Below are experts of layer 5 (counted from 0) of a mixture-of-experts language model. Rows are named gate (a neuron's input weights, with its number), up (a neuron's input weights, with its number) and show model dimensions 0-255. Each number is 128 + 32 x the weight over its row's rms, rounded and kept within 0 to 255.
Before each expert's rows: a language model's description of what the expert responds to. This comes from a sample of Wikipedia text that the model never trained on.

# expert 33
Word-initial capital or re- pieces such as V-ries or re-signed, quantity words such as more, most, some, and byte tokens of Thai script.
gate1 [149 153 132 132 100 121 150 142 163 182 125  90 156 151 134  64 143 160 116 143  68 143 128 186  94 137 159 117 170 161 148 128 163 151 178 101 112 174 125 108  78 184 138 156 173 141 113 119 117 108 138  68 124  90  86 142 134 115 175 161 173 120 141  39 119 128 114  96 139 157 112 190 133 138 126 163 127 136 115  54 152 140 178 137 129  85 119  90  88 118 202 157 137 161 143 179 150 120 166 135 134 145  73 108  96 168 130 113 163  98 119  80 137 163 191  81 112  86 145 138 104 213 111 129 133 166 144 135 101 181 118  71 142  69 120  70 156 121 127 105 163 176 178 127 143 108 113 132 125 125 124 120 110 150 122 197 107 168 134  97 172 131 161 135 105 111 167 169  77 156 129 145 122 143 112 120  64  96 114 116 137  98 117 146 152 130 138 169 137 100 143 179  80 162 118 120 102 111 130 212 162 152 133 108 134 176 153 104  58 137 117 104  87 110 150 104 108  94 173 133 102 200 152 115 117 125 162 126 112  99 123 133 112 145  50 137 105  99 142 126  97 207 182 176 136 125 119 154 125 127  88 140 157 175 160 141]
up1 [167 158 106 149 118 128 153 144 175 176 124  78 170 136 155  73 142 158 129 138  82 134 139 199  87 130 142 123 175 154 146 125 176 152 165 119 110 187 141 126  74 188 129 189 183 142 123 156 109  99 147  76 114  91 100 145 135 106 187 154 168 104 129  51 115 156 105 110 149 142 115 174 136 138 131 159 125 131 135  70 161 133 184 129 133  86 115  67  82  99 179 176 139 150 140 172 143 125 151 126 134 148  78 111  77 171 131 125 145  95 121 107 124 151 180  86 125  92 143 165 108 204 112 141 150 184 121 158 111 170 112  72 172  76 136  83 139 130 133 115 132 162 170 140 149 102 123 128 126 144 122 124 102 153 107 183 122 166 127  85 160 121 156 128 106 110 180 141  63 147 117 153 123 146  92 115  70 105  95  92 143 104 111 138 187 126 129 173 123 117 158 178  98 159 116 108  96 111 130 209 151 162 130 109 121 156 134 113  86 143 120 104  90 109 146  92 118  86 172 124  94 225 149 125 103 124 170 120 105 108 115 146 114 117  41 147  86 103 154 128  97 218 179 175 140 120 116 152 124 107  93 137 167 178 134 166]

# expert 19
Line breaks after headings, titles, list items and infobox fields, plus section markers ===, and words like In, early, late.
gate0 [151 119 121 121  94 171 142 141 128 168  94 106 139 123 219 126 115  88 105  76  68 172 123 120 145 115 149  54  82  70  98 109 134 110 118 113 149 119 141 113 119 134 137 106  91 179 110 102 132 129 104 136 113 111  95 110 119  88 137 127 128 139  65 174  93 134 106 154 144 183 159 133 121  70 165 139 149 184 152 142 177 119 128 112 123 131 117 139 133 111 124 157 150  97 172 173 149  55 213 111  78  65 120 192 133 108 171 129 198 116 115 151  85 154 123 138  92  78 136 124 168 120  91 161 130 137 189 175 110 160 109 118 130 165  52 193 127 124 186 165 125 146  94 160 107  83 101 150 149 126  81 126  63 147 193 158 173 136 128 141 130 157  94 145 205 180 135 125 154 172 146 102  96 175 127 115 130 137 105  95 135 113 131  83 132 117 145 120  98 136 143 149 132  70 126 143 124 117 166 151 165 188 154 136 175  90 112 101  87 129  73 132 172  91 218 122 130  91 124 134 113 148 144  85 148 139  65 146 117  91 126 139  82 151 134 115 160 184 136 108  91 111 148 211 190 165 131  86 135 130 141  84 157 154 178 101]
up0 [104 139 125 118  80 151 113 105 113 121 109 136  63 107 150 121 138  61  74 144  47 110  57 119 124  80 144  93 131 153 139 152  98  57 160 150 161 191 128 133 144 157 115 187 127 166  92 130 143 128 120 172  76 135  56 131 122 117 169 121 153 110 108  98  94 152 173 164 128 176 102 106 107 166 161  77 112 117 154 156  89 121 104 142 150 120 112 125 125 169 129  80 114 116 138 141 129 137 164 132  69 144 145  97 133 111  97  80 113 113 158  97 142 128 151 108  89  99 131  77 110 112 109 182 134 120 160  98 118 148  17 178 100 132 106  74 137 123 175 117 143 106 122  85 146 137 107 140 149 161 153 171 173 156 164 139  99 127 117 121 176 170  75 127 167 131 116  61 121 156 144 131 105  72 150 193 162 120  90 179 107 155 148  96 132 145 156 154 139 123  92 134 174 110  82 147 150 115 140  98  76 103 129 102 112 153 169 122 146 125 130 158 109  94 147  94 144 113 214 114  94 104 175 114 113 144  52 111 112  87 117 173  86 108 150  88  97 148 159 138 236 115  85 158 180 215 106 152 167 189 133  89 106 127 194 154]

# expert 25
Past-tense verbs and participles after was, were or he in narrative prose, such as released, killed, closed, won, waited.
gate4 [ 63 144 153 126 126  94  79 124 107 107 164 152 105 158 156 138  74 159  65 152 157 123 158 113 140 113  85 180 103 182 100 106 183 121 144  93 105 112 130  97 135 125 198 188 179  54 154 167 138 126 149 101  98 127  94  68 167  84 160 108  79 123 126 118 150 108 139 143  27 143 136 152 170 186 122 118 133  99 102 102 136 180 138  90  43 163 130 119 131 150 152 133 174 150 157 102 129  55 124  79 125 214 103 132 191 154 101 178 157 198 110 118 130 114 177 117 130 146 116 120 116 113  83 131 136 112  86 141 121 104  63 117 127 190 155 110 139  97 170 140 147 121 112  68 145 109  95  89 160 125 150 131 154 130 112 120 150  98 104 103 127 149 164 120 124 120 130  99 145 178 138 109 157  49 106 176 114 133 111 147  99 138 198  96 148 151 136 193 122 144  71  91 149 124 134 114 114 118 154 109 140 153 125 108 152 123 134 185  97 131 152 180 145 126 142 145 114 183 118 118 126 161  84 144 115 108  73 148  66 146  85 107 147 145 110  98 127 191 163 168 102 114 152 168 175 105 129 127  74 119 111 157  63 165 126 164]
up4 [ 77 102 118 151 140 107 112 144 112 109 154 149  87 145 181 135 103 192 107 157 161 110 151 136 146 118 100 159  98 186 145  89 189 152 134 141 106 119 119  69 129  99 202 186 132  53 173 162 137 136 149 108  93 108  93  96 127  87 135 110  65 143 138 125 160 107 137 163  42 156 151 168 165 160 127 112 102 103 100 114 112 186 115  94  60 169 151 142 137 153 154 139 173 137 131 119 153  67 111  81 114 208 106 107 175 147 138 179 160 174 125  93 128 129 166  97 155 135 134 104 124 103 107 127 141 132 101 104 131 115  81 108 148 206 134 123 143 102 140 164 155 122 123  89 106 119 107 118 170 146 149 143 142 144 110 145 153 120 111 119 153 156 164  78 116 137 122 123 146 200 135 128 144  57 132 212 130 133 136 117  97 157 178  99 146 127 155 176 107 165  76  87 147 109 113 147  96 114 172 147 154 164 120 154 138 103 121 222 116 155 135 172 140 138 116 158 144 164 104 112 104 158  78 159 111 110  71 145  58 141  96 119 119 149  96  77 111 182 165 185  93  95 157 174 154 108 117 121  96 109 106 142  65 164 141 144]

# expert 23
Nouns counted after numbers like years and points, object pronouns him and them, words like all, up, than, and mid-word pieces.
gate0 [169 162  81  98  53 149 109 148 114 162 155  52  69 156 145 161 132 128 159 139 111 134 100 142 135 118 128 186 134  47 163 138 154 112 111  83 167  57 106 124 127 114  83 192 108 132 175  95 178  76  88 104 109 143 137 147 139 113 110  99  86 124 112  94 119 137 189 116 173 129 113 131  83 116 124 105 109 156 131 139 140 150 180 183  73 127 136 160 104 171  69 151 143  83 197 183 138 166 115 164 136 141  77 117 162 118 150  96 143 147 122 184 114 176 232 154 106 137  88 108  69 121 109 186  73 179 139 141 142 155 143 152 122 116 137 129  77 111 128 120 163 136 161 105 124 189  81 162 112  70 114 136 114 120 123 157 137 149  62 102  84 150  80 129 149 145  78  89 113 122 115 145 162 131 151 124 149 118 166 125  92 122  89 124 132  85 153 146 131 125 146  85 119 110 132  80 146 136 142  87 133 141 115 124  81 109 127 141  99 160 160 112 108 103 154 143 162 131 135 171 131 193 117 108 172  71 142 110 103 146  75 128 162 112 129 186  94 117 130 165 129  98 169  88 105 122 152 148 131 166 131 163 101 132  99  97]
up0 [ 80 100 174 165 183 109 154 124 144 100 104 195 179 104 121  92 140 127 104 124 143 130 139 135 128 152 142  86 130 211  81 107  88 123 145 171  95 189 140 140 142 132 157  78 143 122  67 182  73 172 176 162 157 109 130 109 118 136 147 152 182 136 152 170 133 125  62 132  79 138 138 111 172 149 132 145 158 110 122 119 128 108  93  77 170 124 135 110 136  91 177  99 103 145  62  75 118 101 125  87 123 126 183 124  84 139 113 161 115 105 154 102 135  66  44 112 131 123 176 144 186 130 141  80 187  59 121 131 131  88 109  96 140 135 131 144 177 151 144 155  97 116  81 153 113  45 185  94 158 170 141 120 123 138 141 116 136  99 178 159 168  90 173 122  98 122 183 154 152 122 149 111  95 117 101 139 120 143  95 126 165 158 180 131 116 174 112 118 114 142 102 169 133 178 115 179 119 101 116 161 111 118 133 129 169 162 122 114 157  90 100 140 152 152 101 112  99 128 119  78 118  68 147 137  93 176 125 145 148 106 172 125  83 127 134  58 154 147 117  89 130 160  82 164 126 125  99  96 131  89 121  84 147 116 156 147]

# expert 47
En dashes in scores and ranges, capital letters opening names such as T, M, W, and places such as York, Canada.
gate0 [130 162 129 137 164  55 148 114 173 128 141 131 149 165 113 124 132  73 168 121  89  98 117 106  86 125 119 139  65 186  87 148  90 146 117 180 138 153 105 156  95 124 133 119  99 191 178 101  89  93 147 132 181 104  99 116 147 115 103 122 164 147  64 138 178 100 138 141 126 138 140 160 112 118 132 154 120 103 102 186 106 166 160 181  92 143 133 165 124 123 124 123 168 171 106 126 153 110  99  68 105 133 101 114 193 144 116 113 131 182  76  83 130 120 157 202 117 164  98  95  93 100 142  94 155 198  55  86 162 165 126 125 128 159 130  84 157  79 130  65 126  71 152 136 129 180  67 112 106 132  83 115 156 118 178  81 134 133 155 132  72  64  91 112 142 147 131 166  74 131 163  78 109  86 114  76  82 149 116  88 146 137  79 135 123 152  79 156 123 153  82 103 129 130 142 154 183  98 113  54 170 110 196 140 103 123 150  84 117 133 150 114 172 140  52 127 132 149  55 123  90  98 129 130 181 129 131  82 157  97 142 170 100 106 141 141 133 143 123 157 107  98 116 116 117 158  63 128 179 107 193 138 165 125 145 145]
up0 [132 143  85 123 131 109 153  99 184 124 124 147 122 151 126 166  85  82 151 127 104 141 130 113 101 134 106 103  68 146  84 116  93 157 105 147 143 142  92 133  86 117 133  95 117 186 157  98  81  86 102 124 178 113  89 150 153 122  74 102 172 136  91 106 141  90 128 144 144 126 147  89 107 107 117 135 137 102 129 174 138 137 163 153  75 135 103 154 113 159  93  99 218 139 103 112 161 104 105  70 144  81 100  97 197 176 139 120 121 141  85 114 141 101 150 133 121 153  89  86 101  97 153 121 185 201  50  60 195 143 159 138 113 150 150  85 161  97 146  79 105  61 185 168 135 181 112 128 100 132  80 140 177 130 181  83 137 103 145 100  76  63 134 103 128 176 111 167 144  98 139  87 132 125 125  88  68 155  99  97 123 136  97 129  97 138 109 148 126 131 118 113 133 126 155 161 149  54 103  72 154 148 204 179 106  84 114  72 126 139 110 119 140 121  89 135 132  93  61 112 108 106 132 140 183 126 145  94 190 111 128 154 133  83 149 135  97 137 140 124 115  74 113 127 123 122 102 136 176  98 173 155 200 145 147 119]

# expert 43
Standalone space tokens before digits in tables, dates and coordinates, plus currency signs such as $ and £.
gate0 [120 110 148 115 141 122 106 177 157 150 107 117  91 151 125 120 112  99 101 180 129  89 127 137 108 138  67 158  83 118 132 175 112 147 128 142 146 172 118 127 189 114  92  90 140 214 132  98 137  72 209 145  78 159 103 170 104  47 128 164 168 130 121 101 154 155 125 120 126 151 137 107  34 121 177 145 154 150 164 201 209 147 151 145 158  56 198  96 140 121 132 141 151 134 119 113  82 129  81  80  87 127 143  78  40 131 168 107 142 144  96 147 150 145 130 129 174 145 166 148 164 200 136  89 110 169 100 144 135 104  93 166 182 148  88 144 131  97 144 111 138 115 151 114  94 141 120  84  93 181 132 114 124 124 148 108 142 194 115 107  92 144  78 101 125 116 149 119 115 113 163 179  89 104 189 123 143 117 150 114 124 147 140 122 132  93 115 132 149 169 213 100  95 138  83 100 146 131 165 120 176 120 138  83 104  94 116 107 103 130 108  98 105 117 134 136 160 139 131 172 139 136 173 162 148 123 142 106 112  87 103 113 104 143 120  84 188 111 128 104  71 106 182 150 210  83 133 185 180 148 142  82 140 173 144 189]
up0 [114 178  76 150 126 118 120  95  94  86 158 139 176 134  88 140 121 151 167 102 119 161 139 128 154 116 147 100 155 141 120  78 144  96  97 120 116  81 132 105 108 126 146 167 132  52 114 147 107 198  70 139 117 105 159 104 133 214 119  95  88 131 136 151  90  68 150 177 143 129 115 114 221 116  97 114  90 107  93  64  59 123  90  93  92 156  54 143 145 119 128 130  92 172 129 160 202 150 182 193 169 141 104 131 224 169  89 185 103 113 147 126 101 105 122 115  71 131  55 110 135  61 125 150 113 115 118  97 110 158 169 108  97 117 144 119 110 117 106 130 127 159 110 121 167 112 154 182 163  65 126 164 151 149 134 174 128  93 148 130 150  76 184 131 164 119 126 143 139 118  89  58 183 166  79 169 142 109 129 147 122 108 110 120 124 150 153 108 101  88  64 170 112 120 165 178 111 122  97 120  82 108 115 197 146 150 137 123 176 138 112 112 179 136  81 112 124 129  75 108  85 134  99  81 135 129  95 169 116 171 169 159 152 116 152 149  65 103 101 176 156 173  96 103  38 184 115  94 118 149 101 167  99 121 104  78]

# expert 3
Number words, quantifiers and nationality or topic words before a noun, such as two, several, British, new.
gate4 [130 141 110 182 140  96 125 117 155 176 131  96 106 159 191 143 160 123 164 132 159 106 133 170 117 140 134 117 122 139 125 119 112 153 122 109  58 109 118 133 164 168 115 100 132 132 109 153 143 148 101 114 104 106 121  89 177  75  58  98 133 168 147 114 160 103  90 180 175  85 126 121 136 131 139  96 105 156  88 123 147 116  91 121 154 163  68 135  96 103 159  83 129 111 130  98 116 167 107 149 170 104  40 141 127 129 146  90 120 118 132 129 130  74 183  98 112 129 119  97 122 137 116 158 155  83 196 167 132 146 196  95 111 161 118 130  91 122 138 116 103 134 121  88 142 106 182 163 101 142 100 135  26  74 115 112 123 164  91 123  70 106 116 133 160 122 136 174 135  86 157 122 184 167 117 112 137  95 127 169 128  75 157 157 185 150  67 139  93 180 106  64 141  90 157 198 103 121 105  89  70 122  69 127 124 142 130  85 132 172  82 126 111 105 144 177 150 210 186 133 148 159 104  93 146  76 198 196 162 102 185  70 132 144 102  73 142 176 143 175 103 208 121 140 102 168  93 143  97 134 132 145 131 106  76 123]
up4 [194 147 122 190 108  97 104 148 154 139 130 138 114  91 203 109 114 139 179  85 169 132 175 189 148 212 142 108 128 126 134 103  97 136 133 137  96 145 161 130 178 121 148  84 156 110 101 151 153  46 138 104 105 147 134  69 174 101  84 107 135 199 198 116 105 145 140 166 138 136  63 112 100 130 119 101 141 149  65 151 120 125 114 112 161 134  66 131 114  83 124 165 123  98 118 105 190 106 125  90 162 131  85 156 118 125 146 159 122 117 112 175 148 114 124 140  96 140 128 127 111 136 141 154 166 126 172  88  86 128 102 103 129 205 120 178 110 139 132 125  85 151  47 120 160 109 144 196 150 125 128 138  50 116 144  82 135 131  97 117  57 139 131 109 161  89 134 186 121 108  82 101 159 177 162 145 161 121 126 131 116 118 101 117 134 131  91 122 123 175  92  99 123 121 146 200  96 131 139  91 133 125  77 135 144  86 143 142 115 127 135 112 131  89 149 168 169 170 149 150 152 110 115  83 126 100 150 104 131  82 113 127 104 160 141  66  86 126 130 117  82 183 130 102 130 147  82 117 108 159 137 110 185  86  92 107]

# expert 15
Prepositions at, from, between and around, and possessive pronouns his, their, its, her before nouns in biographies.
gate2 [ 84 124  79 118 106 126 182 158 137 124 120 124 123 111 133 148 188  77  99 176 136 112  61  84  92 128  63 121 165 118 107 115 101  87 119 152 131 136 115 207 133 187 173 153 123 108 115 150 185 200 125 171  96 108 140 135  58  94 175 129 159 137 121  79 194 135 110 117 154 118 130 138 138 164 130 153  81 188 161 181 132 151  91 113  84 160 160 195 121 165 164  94 124 159 148 122 105 159 156 160 131 109 148 145 109  95 182  93  90  69 219 124  86 169 145 154 157 102  60 169 101 122 139  96 104 148 170 108  95 120 107 138 125  75 159 165 144 140 153 103 145  87 160 118 101 184 175 173 117 118 185 140 123 106 166 130 121 156 121  95 107 180 128 108 112 103 147 136 196 123 101 124 111 141 137 144  87 101 137 127 103 130 162 116 117 132  74  96  82 100 180 132 120 147  76 117 142  89  88 102  61 154 128 149 172 106 123 118 163 103  87 125 162 107 141 105 133 101 113  71 169 160 130 108 156 183 131 144 139  53 143 117 102 117 195 157 104 199 151 172 153 128  85 184 194 177  77  97 113 155 133 163 151 148 141 163]
up2 [ 69 131 101 118 103 114 163 171 140 131 125 113 140 112 140 144 193  87 103 178 151 116  62  79 107 139  69 132 142 110  97 112 114  90 124 150 136 143 123 203 116 185 173 137 136 109 113 154 185 183 127 164 115 105 141 124  83  83 193 116 131 114 132  72 181 134 118 119 160 123 125 137 139 159 148 154  81 160 168 174 137 140  78 117  81 140 165 196 127 169 173 103 127 172 165 134  82 156 164 184 139 116 135 142 100  69 169  99 100  70 216 128  75 179 132 163 145 107  57 192  96 125 153  95 111 159 155 111 102 157 116 133 123  90 137 147 157 133 156 121 151  94 165 117 125 197 179 165 113 115 177 137 145 105 159 122 111 165 108  83 119 162 128 126 111 106 171 128 174 122  84 112 109 144 127 134  76  86 128 136 120 150 163 119 126 123  87 103  71 101 200 149 129 140  89 116 162 106  95  99  88 179 123 155 177 109 125  95 150  96  89 121 156 101 132 108 108 108 129  67 182 155 129 142 156 197 113 143 125  58 147 124 113 128 186 167  93 200 142 161 145 149  64 171 200 159  93 106 122 147 127 163 186 156 143 167]

# expert 13
Nouns for people's roles and relations after the, his or a, such as administrator, manager, player, father, children, plus the verb said.
gate27 [154 131 140 122 108 126 141 119 108 158  91 148 131 143 101 103 109 151 151  93 137  90 166 107  77 151 105 137 143 152 180 140 117 118 155  88 126 150 108 144 112 138  85  85  88  93 174 127 126 138  94 111 143  97 163  87 118  95  98 122 157 162 134 114 148 119 171 131 111  84 171 186 169 110 158 154 121 152 103 151  86 146 103 136 194 126 165 148 158  45 134 122 137 148 111 100 108 155 148 156 140 152 190 149 100 146  92 140 133 154 146 122 144 122 176 146 136 161  89 152 106 146 149  84 111 148  98  97 114  63 135 122 152 204  95 134 122  54 117 130 154 123 110 121 109 118 162 149 156 137 161 133 153 158 153 115 136 103 132 130 142 179 145 151  89 152 112 136 138 169 102 151 132 140 109  81  99 156 189  76 162  93 119 111 133 141 116 158 130 157 166 153 119 136 206 114 105 209  92  75 167 135 102 112 129 133  73 129 109 125  85 120 169 150  82 162 149 164 148 121  87 129 108 109 113 150 145 122 167 107 159 130 156  88  85 106 177 187 159 120 121 133  99 101 152 125  60 133 160 150 115 139  98 168 180 111]
up27 [119 160 109 125 146 113 143 139 105 108 108 139 140 147 154 155 123 123 157  87 145  98 216 149  80 115 156 146 133 129 120 149 148 159  81  93 146 122 132 118 151 147 117  88  55 152 195 105  88 154 178 120  92  75 160 141 130  75 108  95 104 129 156 148 120 115 149 122 100  83 169 135 179 116 146  99 106 114 110 164 137 147 105 144 165 134 115  93 114  81 135 125 132 131 119  65 106 145 183 148 134 180 127 118 100 118 125 184 159 153 150  92 155 153  77 130 119 171  48 167 147 177 148 114 165  95 125  99 126  84 166 102 138 191 122 100 171 123 145 145 125 145 113 152 135  99  95 211 205 123 105 133 182 147 141 148 185 100  78 169 118 139 121 115  93 109 113 156 134 108 119 155  84 147 131  87 133 141  79  82 181 111 114 165 141 135 122 106  78 121 118 152 112 194  88 112 106 165 106  95 199 113 112 145 126 130  47 136 135 133 157 108 190 154  99 125 132 155 123 116 107  69 106 152  99 174 181  86 143 110 116 219 132 103  81 102 184 144 226 118 103  64 123 127 112 130 110 123 193 211 138 130  59 125 183 115]